From a checkpoint of a small mixture-of-experts model trained on Wikipedia.
Experts: 16 experts in each of 8 layers, 672 ReLU neurons an expert, 2 picks a token, a sigmoid router.
Training: a variant of SOAP for the experts, 960M tokens, 15882 steps.
Below are experts of layer 3 (counted from 0) of a mixture-of-experts language model. Rows are named router (the router's row for the expert), up (a neuron's input weights, with its number) and show model dimensions 512-639. Each number is 128 + 32 x the weight over its row's rms, rounded and kept within 0 to 255.
Before each expert's rows: "mostly gets" lists some tokens that are sent to it at least half of the time; "gets" lists some tokens that make up at least twice as much of what it gets as of all text. This comes from a sample of Wikipedia text that the model never trained on. Tokens count by the router's weight.

# expert 10
mostly gets: " the", " The", " was", " a", " his", "The"
gets: " the", " a", " was", " The", " is", " his"
router [149 161 107 103 161 112 129 142 214  67 106 158 118 107 114  71 156 139 118  96 200 109 129 114 148 136 142  97 195 157 133 130 157 166 120 157 122 154  20 124  51 125  77 151  62 130 129 194 105 115 126  99 131 160 105 106  83 119 159 183 155  71 101 155 119 134  81 176 119 187 142 155 100 206  99  96  86 181 207 127 168 111 146 147 137 129 173 137  91 105 114 156 131 202 115 151 106 100 136 133 130 142 177 205 105  98 139 104 124 135 165 105 126 121 160 146 143 101 192 117 132 119 137 129 112 135 149 165]
up0 [132 139 190 156 178  80 130 140 116 138  80 155 122 118 164 114 206 123  90 134 100 109 103 114 174 112 102 145 182 134 151  92 147 126 119 113 142  66  92 175 130 112 114 128 130 164  78 100 167 105 166 106 152  65 140 134  76 148 103 174 135 102 149 191 167 132 147 180 150 131 129 133 128  55 181 129 175  80 146  97 152 135 121 144 130 187 108 121 137 103 127  44 149  96 137 183 162 121 112 233  47 132 107 129 146 121 134 176 120 179 123 127 135 114 146 176 144  80 146  89 169  91 127 187 201 106 114 163]
up1 [ 35 156 108 161 146 133 137 150 164 122  91 110 107 105 187 120 128  78 173 137 137  92  98 144 111 112 148 108 127 100 119  98 124 163 141  98 125  90 130 138 116 130 125 100  98 105 143 131  89  44 109 129 109 143 116 150 130 133 116 113 124 136  82 147 159 130 125 122 104 137 127  99  95 122 131 151 152 176 179 118 105 150 171 140 139  79 120  53 174 205 114 113 143 132 118 144 115 137  92 139 136 134 116  83 175 120 112 127  86  97  83 120  81 135 133 122  90  88 144 177 122 206 109 128 114 155 126 184]
up2 [144 141 157 133 129 100  71 141 169  97 103 160 194 188 150 139 124 142 158 134  62  56 155 137 128 159  78 212 158 104 115 132 109 145  88 132 124 148 117 126 163  98 143 173 185  55 134 130 116  77  94 154  82  93  87 130 144 175 135 167 210 155  91 191 138  54 127  99 112 156 169 138 146 153 149 106 125 131 140 122 178 180 143 136  82 111 132 162 150 102 149 191 100 154 119 153 206  74 137  84 217 113 140 162 114 141 130 161 160 141 136  96 158 132 139 153 113  69  98 133 149 136 115 101 162 105 140 130]

# expert 9
mostly gets: "\n", " However", "    ", " Succeed", " There", "      "
gets: "\n", " The", "===", " However", " but", " =="
router [110 111 152  78 144 144 139 138 113  59 182  78 121  82 124  83  83 159 119 150 148  99  92  88 112 149  50 125 169  96  85 119 122 114 116 113 186 118  80 141 115 119 115 126 123 111 137 129 104 153 160 118 106 156  94 150  93 154 124 130 137 121  68 194 131  86 130 116 104 155 138 141 166 116 106 167 140 113 117 139 139 105 120 197 128 126 169 145 132 120 155 101 150 131 104  94 139 104 151 144 118  94 127  57 195 108 144 161 121 107 121 147 178 143  72 110 118 107 130 134 127 108  76 100 101 117 100 119]
up0 [169 140 125 140 127 125 117 142  88  91 116 154 119 143  79 124 116 138  99 138  84 150 134 180 136 138 122 162  79  99 177  98 105 135 132  92  80 134 170 150 122  86 118 146 163  91  68 107 228 116 112 112 110 182  64 123  81 136 125 137 115 164 108 167 151 122 132 163 177 127 105 169 135 160 127  96 167  92 106  69 149 133 131 136  87 145 119 159 124 148  74  97 104  79 159  93 131  87  86 132 130 142 116 108 134 140 113 170 136 140 119 128 117 127 105 138 131 129 139 120 107 131  84 130 144 127 166 104]
up1 [ 82  94 149 103 104  98 119 103  97  44  80 136 177 162 150 101 104 115  82 116 164 139 135 152  84 126 159  94 113 135 152 170 150 138 172 132 133 116 169 123 117 131  78 176  99 189 119 107 162 143 129 146 122 132 126 142  88 103 125 172 203 180 125  72 135 117 138  95 103 141 138 114  89  92 145 113 121 167 206 134  74 136 162 169 173 158 121 149  85 121  96 133 133 100 119 154 170 118 149 146  83 181 105 115 130 108 112 135 157 117 183 149 159 119 156  86 149 149 138  76 152 132 146 109 122 190 136 193]
up2 [ 79 119 143  79  97 150 124 132 168 102 139 104 144 152 101 101 156 119 118 116 152  47 117 103 143 126  67 183 198 109  96  96 126 139  73  78 141  98 140 161 136 163 104  93 171 126 139 183  69 151 110  85  48  52 190 126 124  83 130 113 170 167 178  99 149  66 138 113  92 163 148 106  81 137 144 176  69 158 142 126 140 155 125 148 123  94 210 102  57  84 179 162 153 130  80 119  97 120 113 141 154  74 156  27 195 153 135 145 138  83 112  78  96 138  61 164 182 133 145 110  95 142  80 147 161 109  80  94]

# expert 11
mostly gets: "–", " $", " MF", "+", " DF", " Air"
gets: "-", ":", " ", "–", " United", "/"
router [ 89 132 128 171 156 113 124 139 155 105 129 118  51 157 120 153 148 108 102 127 147  61 111 147 113 110 191 121 128 127 134 128 130  90 158 151 206 189  87 131 139  82 120 122  78 142 100 194 112  37 141  89 124 122 107 145 107 143  83 137 163 122 159 118 152 110 140 154 113 207 158  87  97 190 121 144 122 184  99 107 138 118 148 131 149 142 178  97 129  43 178 100 196 106  92  94  94 151 128  99 114 103 150 160 126 109 116 135 149 125  83 114 157  81 199  97 109 116 126 140 118 205  86 133 125 138 132 143]
up0 [ 63 139 111 148 130 146 186  67 132  69 136 131 176  92 127 124  74 147 114 142 101 180 135 131 121 159 112 116 123 115 116 113  79 172 125 149 111  86  97 144  81 122  99 154 125 127 117 116 127 100  37 138 137  99 159 117 151  89 109  66 119 127 144 122 179 143 157  83 160 135 113 154 134  95  51 121 157 179 155 128 154 151 118 146 140 111 100 126 144 179 205 126 132 115 123 136 124 129 157 160 151 128  71 186 139 157 192 152 134 199 127  82 132  89 102 181 177 191 194 108 136 143 131  54 129  64 148 136]
up1 [189 133 113 142 120 131 139 111  97 132 118  97 143 185  80 118 162 164 103 100 160  84 145 148 133 153 122 105  89 122  95  73 132 118  84 157 125 118 102 126 147 179  90 118 165 165 141 179 172 144  89 202 154 160 177 148 128  96  99 105 111 118 189 179  97  75 156 132 130 122 146 143 129 147 118 205 130  76  82 129  97  78  95 164 122 164 120 142 152 110 166 150 121 187 159 126 173 114 126 134 142 175  56  61 156  71 140 148 123 123 113 155 128 144 129 105 141 111 144 185 129 178 159  71 150 123 110 144]
up2 [101  97 160 111  60 167  64  98 126  68 173 148  99 139 122 137 126 130 149 102  79 112 122 142  99 107 144  58  85 162 115 112 101 150 129  98 105 189 123 138 138 132 130  76 137 170 110 131 128  98 150 120 124 138  78 173 163 175 130 148 115 189 131 122  91  85  60 148 119 168 182 145 141 154 140 184 121  90 183 134 225 149  89  52 138 153 154 134 117  56 195 103 150 125 138  79 139 137  95 200 123 185 138 124  98 131 145 104 131 161 114 146 116 130 168 129 122 185 134 164 162  78 103 139 116 120 122 114]

# expert 0
mostly gets: " and", ",", "),", " or", " but", " after"
gets: ",", " and", ")", " with", ";", "\""
router [141 128 124 105 134 114 126 183  71 140 170 158 119 140 172  97 119 149 166 134 119  86  80 142 195 135  97 144 166 139  64 158 154 141 115 129  93  97  70 104 160 113  95 137  66 164 112 119 127 105 143 128 118 254 143 144 144 132  70 127 132  42 146 187 150 141 117 100 144  59 137 220 158 226 153 169 128 161 120 125 189 108 139 117 123 117 120 137 148 110 130 171 161 129 129 133 138 117 122 100  81 103 130 122 198 138 166 115 146 145 127 165 183 148 153 109 141 123 104 163 132 156  65  94 120 116 113 177]
up0 [103 120 134 100 102 183 159 103 167 102 165 129  82 130 144 173 155 132  94 118 141 142 151  77 175 123 145 120 132 114  97 158 108  99 162 136 121 147 151 165 107 170 139  75  87 142 151 139 182 112 120 110  99 120 101 128 105 153 161 166 119  68 148 145 179 110 140 190 149 117 100 114  98  46 121 168 147 101 130 126 114 127 117 131  91 148 113 177 148 113 155 143 174 142 107 149 120 125 150 174 127  81 102 110  82 149 141  78 143 120 122 167 129 116 111 185  94  93 138  90 152 136 139 143 127 177 134 133]
up1 [ 59  81  91 200 108  79 121 172  54 153  99 184 107 160  98 153  75 162  90 135  79 151 117 142 198 155 164 151 152 186 103 142 131 143 130  91  94 114 111 104 110 131 109 169 146 139 113 137 110 111 166 129 108 158 132 135 155  84 200 111  98 113 142 120 113 109 126 107 124 129 203 127 138 131 153 141 165 164 156 135  78 144 183 143  87 113 104 129  91  59 102 180 183 185  74 128 157 191 129 145  54 172 106 177 104 100 133 122 137 149 121 143 161 141 135 139 143 131  95 180 123  57 118 181 118  97  66 113]
up2 [ 58  90 166 106 130  83 138  88 115  81 154 114  93 127  66  82 133 116 144 194 124 118  99 119 114 112  95 148 133  64 181 169 150 171  91 137 125 120  89 137  98  73 122  76 137 122 118  70  80  96 156 131  88 146 137 169 137 124 125 153 150 132 103 117 148 144  82 106 152 112 142 164  91  72 148 103 100 139 134 166 144 123 140 103 175 123 144  93 123 140 148 150 150 130 136  79 121 141 191 119 191 159 166 101 126 124 142 153 171 102 114 154 120 176 148 161 183 141 152 151 100 123 137 102 173 148  92 136]

# expert 1
mostly gets: " by", " for", " of", " 4", " 10", " 8"
gets: " of", " for", " by", " 2", " 3", " 4"
router [122 151 113 149  93 131  82 165  79 113  70 138  66 143 122 100 114 139 165  91  92 112  43 117 136 116  53 125 186 170 171 118 143  99 130 119 149  60  58 208  84  80  86 143 141 143 149 158 136 133  52  77 104 184 114 104 140 144  98 103 176 102 128 185 147 129 140  86  65 135 126 108 149 197  97 123 143 123 142 185  99 104 100 118 172 130 230 128 171  85 158  74 159 175 116 123 144  82 121 117  97 153 118 112 122 128 121 101 167 120 184 112 110 156 156 209 148  94 179 134  99 121 117 105 112 120 130 111]
up0 [162 113 128 115 205 154  86 178 128 132 152 104 110 119  80 113 109 103 107 128 148 125  97  76 109 142 112 120 133 140 162  99 138 126 139 132 170 130 106 107 153 138 106 212 111  99 138 114 149 152 101 169 145 101 151  84  56 161 102 147 171 113 179 178 125  82 142 114 154  90 151 117 149 142 128 110 110 128 153 113 133 156 155 116 116 153 156 128 125 149 140 131  94 188 140  96 118  45 143 161 140 126  81 165 154 139 104 131 132  97 143 115 113 167 141 172 106 102 192 142 149 121  95 150  85 193 157  94]
up1 [136 128  74  87  88 213 116 152 119 130 104 178 120 104  52 147 118  49 140 124 109 120 185 167 170 155 106 119 103 105 156 151  95 124 179 138 132 232 123 198 101 138 107 117 101 120 123 139 149 108 139 114 158 120 127 116 127 115 109 168 141  62  99 179 139 175 131 158 137 125 114 173 138 157 116 110 129 142 119  45 159 127 145 156  73 102 125 167 202 144 114 146 197 150 114 114 161 147  66 174  95 105 180 115  79 136 146 122 137  88 128  90 163 150  89 114 106  86 144 139 117 107 119 143 117 108 133 157]
up2 [165 157 155 169 142 152 100 100 165 109 137 174 102 138 120 112 176 179 140 118 118 122 137 179 126 142 130 115 157  92 203 138  82  61 150 138 101 161 144 114 164  91 193 137 165 100 118  88  86  79  86 100 155 161 122 145 178 112 136 105 135 114 152 109 118 128 153 149 108 152 137 120 137 155 137 168 133 151 152 152 200 127 118  90 131 116 146 119 167 149 138 162 110 176 102 105 137 174 116 214 104 120  75 164 146 153 163 133 151  92 141 112 125 141 130 201  97  63 174 147  72 183 139 102  87 141 134 157]

# expert 13
mostly gets: " in", " at", " In", "In", " during", " on"
gets: " in", "-", ":", " on", " at", " In"
router [148 118 137  78 133 141  97 172  92  85 154 166 153 111 111 114 128 115 214 147 150 123  79 100  89 145  96 155  92 130 139 178 130 120 111 157 213 135 174 101 183 173  73 120 116 122 108 147  82 149 146 119 149 169  15 121 120 125 108  95 162 132 138 180  87 160  66 151 158 143 171 130 102 179 149 101 119 116 104 154 161 132 137 107 124 141 120  96 200 150 167 144 142  81  88 161 135 113 134 122  91  87 156  77 148  91 146 162 124 119 175 112 130 116 147 129  97 101 141 127 128 123  73 115 137 131 152 131]
up0 [145 159 108 129 118 137 145 104  78 162  59 129 165 107 142  97 124 124 156 221 103 168 125 107  69  65 153 152 112 170 153 130 107 118  99 157 160 179 103  70 204 104 130 124  92 161 138 137  62 101  86 160  64 152  80 130  96  85 130 125 150 107 146 138  84 181 119  83  85 140  86 102 138 146 119  86 157 149 130 135 104 149  95 106 176 119 141 165 141 114 138  57 169 166  98 154 134  94 159  86 141 137 122 103 108  97 145 171 150 119 147 167 174 149 136 126 123 115 122  98  95 116 101 141 120 102 150 219]
up1 [126 113 170  77 149 131 153 108 167 172 191  95 138 166 105 149 116 108 191 172  97 158 121 190 150 105 114 166 143 129 121 119 111 119 122 169  98 119 117 138 114 104  84 163 158 122  77 129 124 138 151 109 124 120  60 110 136 134 132 154 143 131 160 128 118  79 150 167 165 112 101 118 137 155 138  73 142 109  98 177 214 113 177 136  92 114 118 140 182 148 119 140 119 100 163 171 107 131 129 190 148 107 164 107 104 171 146 163 133  53 179 145 117  76 172  71 123 101 134 170 122 153 148 126 147  98 142  79]
up2 [153 139 125 148 119 164 143 159 131 147 184 130 132  98  70 158 112 146 140 153 188 142 151  87 140 127 127 143 102 107 122 145 117 114 127 126 155 163 120 133 115 134  74 133 147 157 152 121  82 159 100 100 124 175  88  40  89 145  92  96 188 109 103  98 101 143 165 148 190 125 186 167 100 124 112 136 131 138  70 138 172  84 149 167 103  99 176 147 138  88 112 108  77 176 121 116 122 137 105 125 126 120  94 118 106  74 104 138  66 143 102 112 130 108 193 141 135 161 129  85 123 131  75 148 101  81  98 110]

# expert 2
mostly gets: " ", "b", " g", "B", " b", "g"
gets: " ", "m", "y", "B", "i", "b"
router [130 126 111 140 149 109 146 172 178 120 150  82 119 101 111 124 135 142 187 129  70  90 106 134 161 152 106 136 139 146 124 129 129 114 125 114 174  62 105 122 137  97  83 136  47 111 132 141 117  72 132 112 157 157  74 117  71 145 148  83  97 106  97 145 111 155  91  89 150 136 177 172 154  43 108 146 141 157 125 126 102 136 100 107 153 149 178 137  78 139 145 162 161 141  75 131  99  96 135 132 141 124 137 127 115 110 115 141 118  92 181 130 138 143 122 131 142  57 202 129 114 125 118  64 115 107 118 123]
up0 [ 89 143 144 123 114  76 148 103 139 107 139 168 122 167 112  79 102  78 104 115 100 151 120  92 141 129 148 146 146 137  79 104 108 166 132 174 104 145 156  84  81 160 150 110 116 146 119 132 138 163 125 152 144 155 154  86  84 167 107 141 145 136 102 138 118 102  84  89 108  93 118 152 165  81 140 200 133 123 112 158 133 132 160 145 148 126 167 124 103 131 125  66 120  91 121 138 102  64 113 118  89 142  91  93 121 123  94 131 128 106 137  70 138 140 123 104  60 139 130 149 147  87 113 170 163 137 149 118]
up1 [100 137 132 125 121 160 173  79 123 121 203  93 111  73 152 138 135 136 150 134 119 101 107 158  60  25 138  79 154  90 127 122 115  88 143 102 157 125 107 113 165 115 161 129 127 158 100  79 116 173 134 145 142 195 124 116 127 173 147 115 154  83  89 136  73  89 141  95 177 136 158 120  60 148 142 159 164  98 111 124 167  68 123 117 135 192  92  89 131 141 164 114  76 183  95 107  92 117 177 167 123  90 129 156 158 139 144 118 109 133 161 195 111 130  87  97 142  63 108 135 129 170  89  68 142 140 122  96]
up2 [147 126 131 149 101  86 142 131 132 201 140 109 170  88 136 121 174 164 145 120 115 112 134 147 155 150 219 114 125 176 166 140  82 162 138 154  97 124 135  85  94 121 120 164 178  97 104 144 138  79 145 143 162 116  67 133 178 119  91 149 146  98 136 184 162 137 160 148 186 103 126 124 133 111 141 185 100 118 106 128 151 151 148 111  96 156 164 121  97 111 111 104 137 145 129 113 109 149 196 196 127 127  97 108 160  95 101 169 107  81 175 105 115 136 199 146 145 109 115 159 124 154 149 139 161  93  89 126]

# expert 5
mostly gets: " |", "---|---|---|---|", " 0;", " 1;", "|---|---|---|", " 2;"
gets: " |", ";", "---|---|---|---|", " 0;", " 0", " /"
router [113  93 128 187  99  97 108 139 176  64 102 154 173 107 140 103 144 200 156 173 205 132  46 135 169  77 137 150 172 112 120 123  80 107 155 141 193 124  64  89 118 111  84 152 122 139 192 128 116 152 201  68  89 147 107 175 174 142 156  88 133 124 102  98 151 127 169 156 123 168 160 122 140 247 154  89 126 128 133 118 136 119 162  92 126 167 142  95 112 175 155 188 151 161 129 110 138 103 138  48 146 118 139 162  63 119 120 171 122  91 142 110 123 123 102 113 161  97 180 126 143 130 132  80 146 113 128 101]
up0 [142  71 133  97 159  70 107 135 139 116 151 146 126 140 153 128 104 173 117 130 119 164  72 118 143 158 112 133  96 130 139 115 110 170 183 152 196 176 124 117 178 161 127 157 172 170 135  44 144 135 204 123 118  85  85 116 152 152 144 106 150 150 115 163 119 132 179 107 120 105 161 102 106 181 100 110  96  66 178 113 120  80 139 120  66 112 158 144 114 123  81 111  70 130 121  56 183 178 150 167 133 129 162 130  95 146  71 101 149 129 202  79 183  74 150 146 179 122  91 117 162 146 134 134 105  78  95 137]
up1 [154 125 145 169 114 111 157  93 120 104 185 175  77 112 150 127 111 115 129 147  89 167  79 139 151 153  91 128  82  58 130 115 132  99 112  79 106 129 162 135 119 137 110 145 120 125 162  58 126 135 102 135 148 137  91 146 149 129 148  97  73 117 132  99 138 125 137 126 168 105 108 102  84 156 120 141 141 154 156 128 141 109 135 156  94 149 115  69 115 168 115 160 168 158 130 112 100 130 168  77  81 139 103 119  45  81  91 148 174  61 104  95 173 140 110 155 171  91 112  59 102 164 154 107 104 124 162 215]
up2 [118 128 142 175  98 212  84 182 201 149  82 185 182 128 188 124  95 139 105 164 139 180 132  86 145 134 121  75 118 136 115 134 141 171 164 100 193 139 129 131 177 188 135 130 101 137 139 112  93 150 157 125  80 152 169 139 126  72 113 141  78 170 121  91 144 138 148 144 104 119 115  89 179 139 144 173 119  63 144 109 157 156 191 118 143 125 133 123  78 135  98 147 127  91 132 189 127 178  50 101  71 127 141 106 109  90 154 144 129 117 157 160  95  95 128 108 141 148 103 151 140 170 107 140 103 127 118 154]

# expert 6
mostly gets: "|", "'", "ed", " between", " from", " into"
gets: " to", "|", "'", "ed", " from", "ing"
router [108 122 137 138 136  92 108 127 215  55 124 176 164 154 155  99 101 185  71 129 152  94  46 136 126 131 136 121 172 157 164 183 158  91  89 114 120 191  57 133  45  70 100 118 125  83 122 180  79 148 196 151 163 148  65 110 124 129 131 133 104 118 131 141 137  89 137 113 135 189 165  98 129 185 121 124 142 137 181 146 121  99  97 113  66 106 125 123 194 128 179 128 204  63  90 117  79 130 162 136  70 123 172 156 160 149  94 147 110 116  76 135 121 125 146 114 103  97 102 155 173 134 105 142  99 133 153 104]
up0 [138 145 142 142  64 148 138  99 164 109 178 129 109 139 135  94  91 128 156 145 146  71 143 130 114 165 141 140 186 149  94  87 120 101 108 135 120 105  78 122  81 118 116 205 155 134 133  91 136 153 116 225 150 117 103  43 152  99 174 171 146 128 111  83 142 153 126 165 127 143  56  46 121 128 113 183 178 155 110 124  84 105 141 116  98 129 105 132 186 114  91 126 134  35 134 141 162 105  62  53  73  90  92  86  57 118 115 121 152 159 103 160 177 110 137 180 129 112 124 103 168  75 138  91 114 137  93  99]
up1 [147 175  81 140 164 150  98 127 141  82 159 107 122 178 177 119 100 173 102 193  64 128 140  29 176  96 106 155 127  85 131 212 135 118 130 108 131 163  98 136 127 125 141  91 139 109 147 102  75 107 120 117  72 150 156 158 102 110 150 119 120 129 122 135 153 101 111  77 141 133 137 106 148  80 141 115 142 123  69 141 102 116 108 188  82  44  99 148  77 161 127  96 123 144 165  85  85 141 151 133 121 124 170 123 144  96 137 117 139 128 162 112  97 129  86  74  72 141 141 134 143 162  91 109  90 141 160 143]
up2 [ 89 119 126 119 138 119 150 210  95 107 179 135  83 164  95 209 115 147  71 116 142  98 127 130 139 133 141 124 116 116 114 136 194 108 103  94 140 166 113 135 138  64 181  66 157 196 110 102  91 126 127 157 160 157  95 103 113 118 146  96  87 155 181 110 121  76 133  97  90 140 121 103  81  81 110 127 200 155 107 163 110 124 163 116 169 105 148  56 132 142 165 148 106 117 131 109 155 117  98 102  99 162 128 135 172 137 103 108 117 107 159 185 161 134 137  68 141 157 139 107 128 128 181 125 104 113 130 131]

# expert 4
mostly gets: "ley", " York", "son", " Smith", " Johnson", "ford"
gets: "s", "e", "a", "er", "t", "o"
router [ 71 139 135 126 117 145 106 180  85  77  79 167 166 104 125 118 135 120  99 137 151 128 146 136 169 170  43 117  96 142 114  78 128 142 105 105 239 102 120 148 106 120 117 183 129 140 130  92 107 150 168 107 115 121  38 124 126 154  86 134 131  28 155 150 126 139 144 124 136 108 138 109 139 121 114 124 117 113 166 152 140 119 158 130 131 111 116 145 145 124 100  90 111 139 132 133 134 148 137  91 106 116 101  40 100 113  77 190  90 163 111 118 195 140 110 132 140 130 181 110 136 123  99  79 136 129 134 129]
up0 [134 148 146 168  94 140  88 154 139 119 148 117 120  95 181 118 118 116 135 110 128 156 164 163 148 139 150  96 122 144  94 131 126 120 127 148 153 106  94  89 104  75 126 166 138 106 153 175 139 113 107 138  95 109  78 140 118 178 161  81  84 163 149 119 110  67  92 144 151 109 137  77 123 106  72 127 165 122 103 121 114 102 110 109 207  83 154 149 185 157 116 114 157 133 188  57 124 107 158 133  74  88 120  74 135 205 223 146 148 125 101 159 175 126  96 119 136 142 118 135 150 127  89  85  86 142 104 127]
up1 [146  93 141 126 124 143  34 112  94 149 127 117 193 117 124 177 117 153 174 136 135  87 159 136 163 170  73 121 117 153  85 153 150  94  79 137  87 157 150  93 106 100 119  84 105  81 168 111  78  96 163 142 151 135 169 140 149 131 117 127 157 138 195 164 114 138 114 137  98 149 130 162 123 144  77 132  96 140 105 136 134 144 104 108  81 109 187 219 193 122 148  35 168 156 129 133 124 148 116 115 125 122  79 151 133 202  95 128 129 118 122 132 106 141 105  36 167 137 124 177 142 140 142 108  68 134 145 123]
up2 [ 95 154 161 172 144 153 151  99 145 113  95  93 105 175 106 126  75 112  94 154 100 136 116 127  87 178 132 133 111 187 139 106 110  96 153 108 211 144 122  86 201 170 124  97 144 145 144 135  90 164 124 145 122 138  92 160 215  84  97  35 106 120 138 139 153 135 149 135 146 143 132 124 114 131 125 110 126 192 173 133  90 107 114 180 125 136 153  91 112 121 166  55 158  82 149 138 164 128 120 150 155 141 137 163 140 129  74 173 138 126 153 172 149 103 173 171 124 147 122 153 108 146 165 141 142 119 127 183]

# expert 12
mostly gets: ".", "th", "st", " States", " ==", ")."
gets: ".", " is", "th", "==", " =", " =="
router [ 83 162 115 118  79 112 164 116 139  71 118 153 114 173  94 148 144 171 136 141  82  66  80 134 172 137  98 111 101 111 110 147 103 165 184 133 223  58 116  98 146 129 153 143  79 127 123 133  87  77 127  88 123 180 117  90 118  65 127 115 103  84 113 163 125 150  66 158 148 208 183 101 117 244 144 160 151 144 139 176 120 160 135 170 103 114 116 112 138 138 154 141 126 119  83 110 155 159 109  76  71 147 152 130 139 106 108 156 144 105 148 134  94 102 176 109 141  78  80 130 101 136  35 102 147 157  98 124]
up0 [114 128 101 115  84 125 159 179 113 126 102 147 107 119 147 124 137  94 196 113 135 144 125 157  77 140  98 153 165 132 137 180  99 116 160 149 103 131  51  73 178 118 128 120 116 154 174 166  75  44 152 216 151 125 115 134 129 138 123  78 127 104 152 129 114 170 152 175 140 152 123 152 180 164 149 106 120 137 151  89 151  89  85  95 137 173 138  94 108 113 157 182 146  77 191 135 114 158 122 146 136 146 136 121 139 166 105 130 184 100 104 148 144 172 139 105 153 157  86 147 151 107 105 168 119 107 153 141]
up1 [ 61  67 136 120 156 116 124 121 155  65 144 130 120 110 101 119 154 156 129 109 113 160 121  71 132 133 156 122 150 102 108 162 139 171 103 134 174 141 137  69 131 101 111  98 128 117 185 100 118 121  42  45 144 100 123 147 114 157  82 109  98  89  77  81 124 141  67 163 130 121  93 114 136  71 143 145 119  97 131 104 120 174 101 150 157 108 119  79  83 114 133 150  55 113 184 117 132 103  68 132 137 125  80  76 126 141 118  95 125 190  95 138 141 193 113 130 156  92 113 140 161 188 123 162 109 172 151 110]
up2 [185  77  66  97 106  83 102 183 139 164 102  87 110 129 125  82 199 148 166 176 108  74 117 101 100 123  99 151  94 112 132 142 110  92  68 208 132  63 114 152 113 148 147 133 102  96 109 159 158 129 148 117 112 107  63  90 117 147 127 157 109 103 117 142 121 119 101 171 116 119 100 210 142 112 134 151 112 134 159  92 139  42  72  94  84 127  50  92 161 145 139  82 128 157 100 131 116 104 167 120  85 148  87 119 188 141 142 111 145 128 104  99 104 109 123 189 107 120  99  81 103 137  67 107  76 100 123 173]

# expert 8
mostly gets: " \"", " (", " he", " who", " that", " it"
gets: " (", " \"", " that", " he", " 1", " it"
router [118 116 119 120 108 154 101 154 109  60 125 126 147 162 132  64 143 118 192  93  95 101  84 123 168 129 109 126 215 118 130 162 143 116 128 107 132 159  31 145 152  96  46 145 111 156 117 189 138  96 100  39 105 167 125 115 159 163 147  87  73 121 144 172 145 170 104 116 106 109 136 122 143 125 167 142  73 176  68 195 127 151 120 158 146 109 108 137 112  74 170 157 119 174 127 132 180 146 131 132 175  54 186  94 116 122 129  86 120 134 199 154 114 122 133 102 112  41 170  93 109 127  95 122 142 130 189 148]
up0 [137 136 173 183 126 146 150  92 109 164 208 112 141  51 148 138 169 142 114 177  99 117 114  97 125 167 114  96 202 157 137  60 141  68 102 119 151 139 143 118 133 158 104 207 195 127 170 123  63 141 103 140  95 154 156 123 156 119 193 122 121 149 149 120 147 142 141 135 113 142 124 106  83 151 101 151 109 146 106 137 131 150 155 139 160 118  67 120 128 117 145 159 208 128 156 116 145 170 146 110 144 102 123 153 117  87 139 156 105 157 145 196 146 138  92 151 149  91 102 147 161  81 139  79 132 185 158 136]
up1 [129 114 145 133 173 114  99 137 115 138 218 100 132 135 136 103 101 145 174 177 117  79 106 228 108 145 106 132 141 108 124 138 122 142 207 159 115 132 103 154 105 154 101 200 130 189 171 191 143 137 109 137 147 120  67 131 157 184 125  95 133 151 109  98 156 106 156 155 101 116 120  82 179 138 148 110 154  68 101 196 132 158 163 109 128 129  94  85 120 140 199 131 103 135 149 104 118  95 121 113 110 133 140  79 181  92 106  85 105 123 150 114 148 152 178  96 144  79 119  70 128 110  82 103  82 133 202 126]
up2 [125 148 188 114 100 152 132  75 166 166 223 107 131  87 116 103 122 116  77  76  99 125 112  91 139 118 159 140 114 119 111 191 127 108 147 105 203 115 116 114 159 123 130 122 145 168 109 120 132 150 102 110 148 107 123  97 103 152 132 148 108 126 110 144 154 185 103  57 165 123 125 111 164 113 212 116 122 138 115 126 154  76 128 129 136 182  95 109 217 173 169 102 133 111 127 158  84 146  61 152 155 130 173 146 165 119  54 185 141 118 131 151 138 139 160 145  98 119  82 113 162 137 192 146 123 116 104 148]